config = dict(
    d_model=448,
    d_expert=96,
    router_score='sigmoid',
    init_std_router=0.0107,
    beta1=0.95,
)
Below are experts of layer 5 (counted from 0) of a mixture-of-experts language model. Rows are named router (the router's row for the expert), gate (a neuron's input weights, with its number), up (a neuron's input weights, with its number) and show model dimensions 0-63. Each number is 128 + 24 x the weight over its row's rms, rounded and kept within 0 to 255.
After each expert's rows: a language model's description of what the expert responds to. This comes from a sample of Wikipedia text that the model never trained on.

# expert 26
router [125 121 121 120  91 143 139 103 141 109  75 117 134 128 169 141 130 106 109 102 119 133 156 102 126 113 112 102 113 125 156 132 107 129 106 128 135 133 113 195 119 122 158 177 121 122 128 153 124 136 148 136 120  89 163 163 120 189 125 111 136 133 124 130]
gate0 [120 138 103 134 131 137 128 154 142 105 137 102 136 128 113 140 126 105 100 151  92 105 101 133 167 144 117 133 142 108 194 124 124 157 131 133 135 114 102 143 140 125 130 201 122 122 123 150 155 134 151 124 107 109 108 125 114 120  99 114 146 157 137 141]
up0 [100 133 124  97 132 131 157 131 116 152 115 119 135 137 135 119 136 117 125  75 122 138 168 126 147  75 114 148 128 131 140 136 105 131  97 108 190 175 152 162 103 157 135 128 133  93 153  97 157 109 127 143 108 136 132 106 106 101 123 117 102  98 159 146]
Description: Numeric score tables. Pipes and semicolons between numbers in points and standings tables (542 | 256, +6), plus words like each, ex, command.

# expert 22
router [102 100 156 130  81 111 117 136 121 119 146 114 148 133 190 135 209 132 139 151  84 121 119 153 130 125 120 128 121 101 134 135 105 124 122 124  94  86 114 115 127 133 156 124 120 137 109 133 115 140 114 155  83  93 113 117 152 184  90 119 157 142 113 128]
gate0 [136 110 128 144 126 111 116 127 129 135 122 169 139 115 143 173 137 113  91 143 115 133 128  93 138 103 127 166 136 113 103 105 127 143 114  91 135  75 111 112 171 137 117 157 130 167  83  95 114 141 146 168  89 100 128  82 123 147 127 149 149 156 118 107]
up0 [129 127 157 134 145 150 100 140 141 150 130  93 179 124 130 122 142 120 141  98 126 136 153  91  90 124 112  86 144 130 140 159 145 101 104 137 143 112 167 124 144  89  95 101 115  80 118 124 126 121 123 160 147 119  97 137 132 142 180 118 111 158 123 128]
Description: Decimals, quotes, election tables. Decimal points, quote marks, line breaks, minus signs and odd word pieces, often in election or standings tables, e.g. .529, ous-ter.

# expert 18
router [103 124 163 107  73 126 134 183 123 116 132 129 134 116 138 101 164 138 162 109 127  95 156 192 155 107 170 137 126 130 136 156 187 143 119  84 144 115 126 146 160 129 118 165 102 150 128 105 114 133 128 106 139 139 151 124 129 178 118 124 132 150 146 156]
gate0 [112  93 107 104 139 140 126 158 116 108 126 126 126 112 150 134 142 169 108 115 126 113 139 144 118 140 131  96  96  99 124 129 144 128 150 116 135 128  63 114 144 131 141 110 141 152 126 130 123 129 126 109 102 130 118 153 162 166  84 148 154 140 120 142]
up0 [ 98 142 129 139  79  92 123 126 132 100 122 136 121 121 111 141 169 123 111 114 129 109 101 139 108 135 137 112 136 153 106 113  72 123 112 149 169 134 115 134 160 123 156 106 162 144 132 125  92 120 139 162 122 121 136  70 120 106 104 143 127 155 148 132]
Description: Prefixed word stems. Word stems after prefixes like in-, ex- and con-, plus quantity words, such as inconsistent, exempt, converted, many, several.

# expert 7
router [ 88 116 109 111 120 119 131 119 127 101 117 142 158 115 157 133 178 100 128 100 137 149 103 157 137 163 141 162 107  99 144 107 100  96  98 109 121 136 153 138 150 141 126 155 110 150 127 145 123 155  84 195 132 109 149 104 105 162  86 126  65 179 190 156]
gate0 [114 141  74 133 116 104 111 115 132 156 104 118  99 118 121 155 122  90 129 113 106 151 130 108 108  99 151 131 118  94  81  91 137 139 111  97 102 117 113 119 138 126 108 116 153  94 125 166 116 125 133 120  94 114 116 114 166 147 120 143 199 119  80 119]
up0 [111 120 155 145 119 116 119 156 139 111 104 123 144 114 137 122 142 165 178  97 125 112 148 133 101 131  67 121 106 155 107 129 148 129 151 106  91  97 109 147 141 148 132 142 159 152  87 125 149 121 138 107 139 135 169 129  98 153  91 120 130 138  83 136]
Description: Railway and transport articles. Tokens in railway station, line, ship and radio station articles, e.g. station, served, Railway, Line, FM, plus mid-word pieces after re-.

# expert 19
router [118 126 151 109 161 136 144 121 125 159  64 125  92 132 158 154 125 143 168 154 111 131 119 100 122 106 167 112 114 129 125 112 146 107 132 158  83 125 119 137  88 111 116 181 125 138 135 127 131 154 134 119 133 111 108 129 131 150 141 128 137 127 129 166]
gate0 [157 107  88 118 108 145 158  97 107 103 106 124  94 172 146 138 111  80 133 129 108 118 152 110 154 126 153 154 138 144 120 149 113 114 140 134 106 124 181 119 108 129 114 173 112  85 117  82 115 118 136 145 152 115 153 102 170 158 159 137 112 131 118 134]
up0 [119 132 143 135 142 120  90 168 113 107 139 100 122 112 106 119 130 105 181 107 135 107 159 139 160 166 152 134  95  90 157 106 121 157 124 144 112 152 108 138 118 158 139 114 108 164 105  93 116 149 149 114 171 155 147 132  93 125 128 108 152 166 140 144]
Description: Personal name parts. Surname endings and punctuation after people's names in credits and lists, e.g. Perkin-s, Jenkin-s, William W., Singh, -ović.

# expert 23
router [130 126 126 110 140 124 131 148 123 115  79 124 148 125 206 144 171 115  86 110 107 133  89  90 150 161 126 151 115  93 147 109 100  83 141 141 139 164 145 136 136 128 147 187 126 124 153 126 130 139 166 118  95 109 110 128  94 142 148 123 129  86 105 135]
gate0 [ 92 106 129 157 130  94  83 139 109 101 109 190 125  99 154 167 152 110 125 152  96 178 125 106 160 199 134 127 144 119 141 101 102 105 121 102 126 168 160 154 131 153  71 132 132 130 123 119  90 147  92 125 115 103 168 159 143 159 163 141 117 147 100  99]
up0 [109 140  75 131 146 110 147 146 113 116 113  92 119 152 120 134 126 125 162 100 156 140 135 118 155 122 164 135 155 146 152 101 141 143  96 144 140 179  94 102 125  97 135 148 124 131 136 148 120 140 120 145 129 122 161 110 116 100 113 133 126 152  81 162]
Description: Sports statistics tables. Pipes and terms in sports season tables and prose, such as club, League, football, Stadium, and the pipe after a season like 2008–09.

# expert 6
router [101 120 124 122 189 120 124 163 131 136  85 119 146 138 160 140 147 123 123 140 128 108  71 134 124 138 119 119 110 139 109 112 120 108 111 145 160  99 114 139 114 140 122 158 128 117 155  88 109 123 129 130 117 108 124 144  89 155 127 131 137 148  89 175]
gate0 [ 94  91 109 144 171 111 106 139 125 131 173 163 193 174 160 129 157 195 123 131 179 155 100 129 143 141 127 117 119 132 114 134 100 149 129 145 136 120 125 140  95 134 144 137 119  78 174 134 134 109 120 111 149 112 164 157 137 139 152 124 114 112 170 134]
up0 [112 133 133  94 113 141 106 144 137 132 118 130 129 124 132 141 136 137 130 107 102  76 134 131 158 130 120 148 147 153 173  91 104 119 164 126 144 125  51 108 122 144 135 108 147 162 142 113 146 168 129 174 120  84 134 103 141 172 150 125 109 117 126 113]
Description: Table name endings. Final pieces of Spanish, French and other surnames in sports result tables with country codes, such as Fernández, Andújar, Cabrera, UTC.

# expert 20
router [122 133  84 123 128 103 134 150 109 133 107 111 138 123 169 163 135 124 135 151 125  96 123 128 127 110 181 103 127 108 147 109 111 158  78 111 115 147 141 183 118 172 134 158  96 108 137 121 131 158 140 132  82 105 145 130 146 155 130 106 141  87 186 137]
gate0 [ 91 103  99  90 117  85 124 145 105 173 157 147 104 146 131 106 139 108  83 135 111 145 107 130 118 158 133 134 130 117  97 121 129 146 129 174 126 132 110 124 117 144 113 148 117  90 143 124 120 151 140 147 115 139  56  76 101 121  91 128 105  77 154 141]
up0 [139 114 116 105 141 135 103 112 129 143 102 138 150 128 130 122 100 172 131 151 136 133 126  90 118 143 111 148 107 119 114 119  89 156 149 152 136 103  85 146 147 178 131 130 103 133 123 142  96 155 189 152 118 114 158 112 152 137 135 166  84 111 121 133]
Description: Table cell separators. Pipe separators closing table cells after names, places or roles in cast and route lists, plus some sentence-ending periods and commas.

# expert 16
router [111 116 124 133 158 144 124 160 132 104 144 138 158 121 180 140 173  88  93 116 151 132 130 156 113 143 130 152 117 107 159 101 107 122 138 116 116 144 105 137  90 153 124 158 126 118 158 116 163 169 160 115 114  99 103 140 128 169 128 110 148 152  77 163]
gate0 [141 105 147 157 121 145 114 114 110 123 125 145 123 109 142 153 118  85 114  92 108 150 126 137 121 132 127 136  58 125 101 159 109  97 112 160 132 165 109 127 147 126 149 124 137 114 134 119 115 161 138 113 131  82 126 195 102 122 131 140 112 145 143  73]
up0 [118 117 106 160 113 129 129 106 126 122 135 120 132 168  88 130  90 133 111 132 161 116 129 170 135 142 114 107 137 128 153 157 133 147 117 136 133 134 139 151  97 133 115 179 118 129 123 147 154 108 146  99 143  73 136 117 205 127 153 122 147 116 138 141]
Description: Sports results and tables. Table pipes, scores, dashes and results wording in tournament and match articles, e.g. defend their title, heats were held, GBR, 1-0.

# expert 17
router [122 123 104 107 134 130 125 128 116 142 116 117 106 126 164 114 148  84  89 137 131 145  88 152 104 170 110 118 127  97  85 134 122 112 142 126 147 140 131 126 122  97 169 153 114 135 117 139 112  95  86 128 114  81 137 145 149 156 130 129 151 149 100 118]
gate0 [122 138 109  96  81 125 101 104 127 126 103 149 118 109 138 147 105 161 157 101 123 136 143 133 125 134 110 136 123 116 135 135  98 137 147 100 120 139 124 150 155 169 143 124  74 116 115  97 157 138 178 137  93 126 103 137 140 161  92 110 119 159 127 130]
up0 [129 102 139 139 124 134 143 132 161 145 141 120 110 131 128 157 141 109 139 162  96 181 184 159 166 208 129 100 131  99 122 110 182 135 163 120 130  79 125  94 126 137 129 114 136 115 127 133 116 129 155 105 162 125 114  96 173 133 128 142 164 108  91 132]
Description: Spaces and month names. Bare spaces before the next word or number, and month names in dates, such as 14 Mar 1981, 11 March 2020, October.

# expert 21
router [100 138  75 109 105 136 131 121 143 103 121 119 148 118 160 175 152  89 141 143  87 133 162 137 105 132 141  96  93 109  82  63  93 144 133 118  96 109 124 124 109 141 137 189  74 143 120 161 153 128 124 143 119 107 159 117 133 156 124 128 122  97 151  96]
gate0 [137 115 149 127 125 152 116 111 135 115  88 142 103 124 126 130 149 129 115  62 103 139 155 110  96 135 148 154 101 130 110 117 120  97  88 107 130 134 176 168 116 163  91 127 120 154 127 113  95 124 105 134 164 118 125 111 151 137 152 127 119  75  98  99]
up0 [144 144 107 130 148 147 110 150 140 128  95 130 109 117 134 146 118 113 157 128 117 123 100  82 102 139 170  98 122 120 141 115  99  87 117 113 110 160 112 165 116 141 116  94 118 126 104 141 135 114 162 146 122 100 139 151  82 103 150 133 126 130 113 120]
Description: Species and physical description. Descriptive words, suffixes and units in species, geology and architecture descriptions, such as granite, grey, darker, ft, Dermatobranchus piperoides.

# expert 5
router [156 131 136 144 105 117 117 141 130 141  78 129 181 137 191 134 168 144 109 126  87  99  81 125 120 104 124 112 150 129 124 110 173 130 129 145 153 119 102 144 102 109 167 173 148 116 152 140 147 186 101 133 113 131 107 129  97 192 110 122  95 104 146 133]
gate0 [115  74 152 130 123 128 139 152 139 113 117 116 126 137 107 116  92 146 141 126  90 154 114 135 100  78 110 162 150  79 139 163  93 168  85 146 121 162 118 104  86 118 156 133 138 165 108 120  78 151 147 146 142 152 106  85 176 140 112 135 157 154 172 135]
up0 [112 126 131 157 132 117 169 140 141 106 137 133  95 154  90 110 117 107 102 129 172 108 131 175 122  95 163 110 132 138 152 133 161  90  84 118 115 140 147 117 140 131 172  98 113  88 124 128 164 106 157 125  94 102 106 141 130 105 129 143 165 125 146 125]
Description: Name and heading pieces. Capitalized name starts and second word pieces (Chris, Jack, G-e-orgia, Co-pa), plus line breaks and section headings like ==Charts==.

# expert 12
router [128 114 134 110  85 121 127 136 126 111 118 129 101 140 123 124 173 101 120 109 131  93 146 228  84 120 181 129 110 162 137 159 157 131 128 104 113 133 136 127 133 145 153 197  97 142 136  87 103 120 134 114 118 132 143 128 108 199 122 118 129 139 128 138]
gate0 [148 121 105 109 139 122 113 128 142 155 137 139 151 106 133 170 126 121 115 157 148 119 145 132 111  92 110  80  75 142 147 161 151  68 114 112 134 127  92 162 123 144 131 114 118 136 145 135 104 122 102 139 111 140 129 174 124 146 141 166 125 115 177 131]
up0 [ 78 109 102 147  97 128 142 150 115 118  98 128 131 108 139 120 104 162 134 102 100 141 141 118 165  97  61 130 134 100 101  82 120 131 154  66 147 118 125 155 143 137 157 112 102 125 109 170 130 167 113  74  93 141 126 159 153 126  89 102 129 101 129 113]
Description: Mid-word pieces, final digits. Inner pieces of long words and final year digits or line breaks in tables, such as inexperienced, exacerbated, perished, 1991.

# expert 8
router [ 95 110 128 110 155 129 128 137 139 122  75 126 126 134 152 159 130 114 129 132  85 110 155  89  97 151 109  88 104 156 140 177 129 118  94 160 143 129 116 161 138 104 146 145 135  79 150 122 153 117 135  94  72 106 131 141 122 165 163 125 107 138  99 133]
gate0 [118 136 137 129 119 100 126 158 115 110 137 110  86 161 143 104 127  96 113 107 141 101 125 124 128 134 110 145 129 122 138 126 110 122 109  99 128 115 182 125 105 126 138 124 133  93 119 128 172  80 126 126  97 131 130 126 114  76 137 147 120 106 132 158]
up0 [126 158  89 132 138 136 106 154 136 108  98 116 148 142 118 111 113 140 114 156 135 141 122  86 169 148  95 125 131 102 142 131 127 168 161 108 151 131  96 117  88 124  96 150 152 124 167 164 112 139 152 102 136 129  78 152 123 101 120 139  84 104  95 125]
Description: Arabic and Middle Eastern names. Middle Eastern and South Asian names, places and transliterations, such as Syria, Pakistan, ibn Uthman, Sufi, and parentheses after Persian village names.

# expert 4
router [159 120 134 103 145 109 135 122 114 152 117 106 111 132 124 125 165  84 102 122 115  77 167 148 143 123 159 155 144 148 130 131 178 154 133 149 116 147 105 184 104 112 178 184  95 116 136 143  68 117 157 129 104 115 121 140 135 180 105 134 122 102 156 121]
gate0 [144 187 172 146 167 114 109 103 120 128 107 144 202 139 126 154 157 142 145 122 128 128 129 138 131 124 117  85 139 139 143  70 125 114 152 122 154 128  68 168 142 128 167 156 136 133 122 167  89 117 165 158 127  93 124 128 124 160 119 111 182 137 109 164]
up0 [148 124  92 113 142 123 117 116 132 115 127 153 128 120 143 122 125 147  99 114 133  81  98 112 151 152  79 129 124 147 121 135 130 116 111 119 103 132 112 161 117  87 146 113 136 119 133 133  90 130 143 118 123 138 132 116 120 131 142 120 131 114 100 127]
Description: Proper-noun starts, determiners. The, its, the after verbs, plus name fragments after a capital letter (F-ly-ing Fleet), place names like Pacific, Austria, and infobox colons.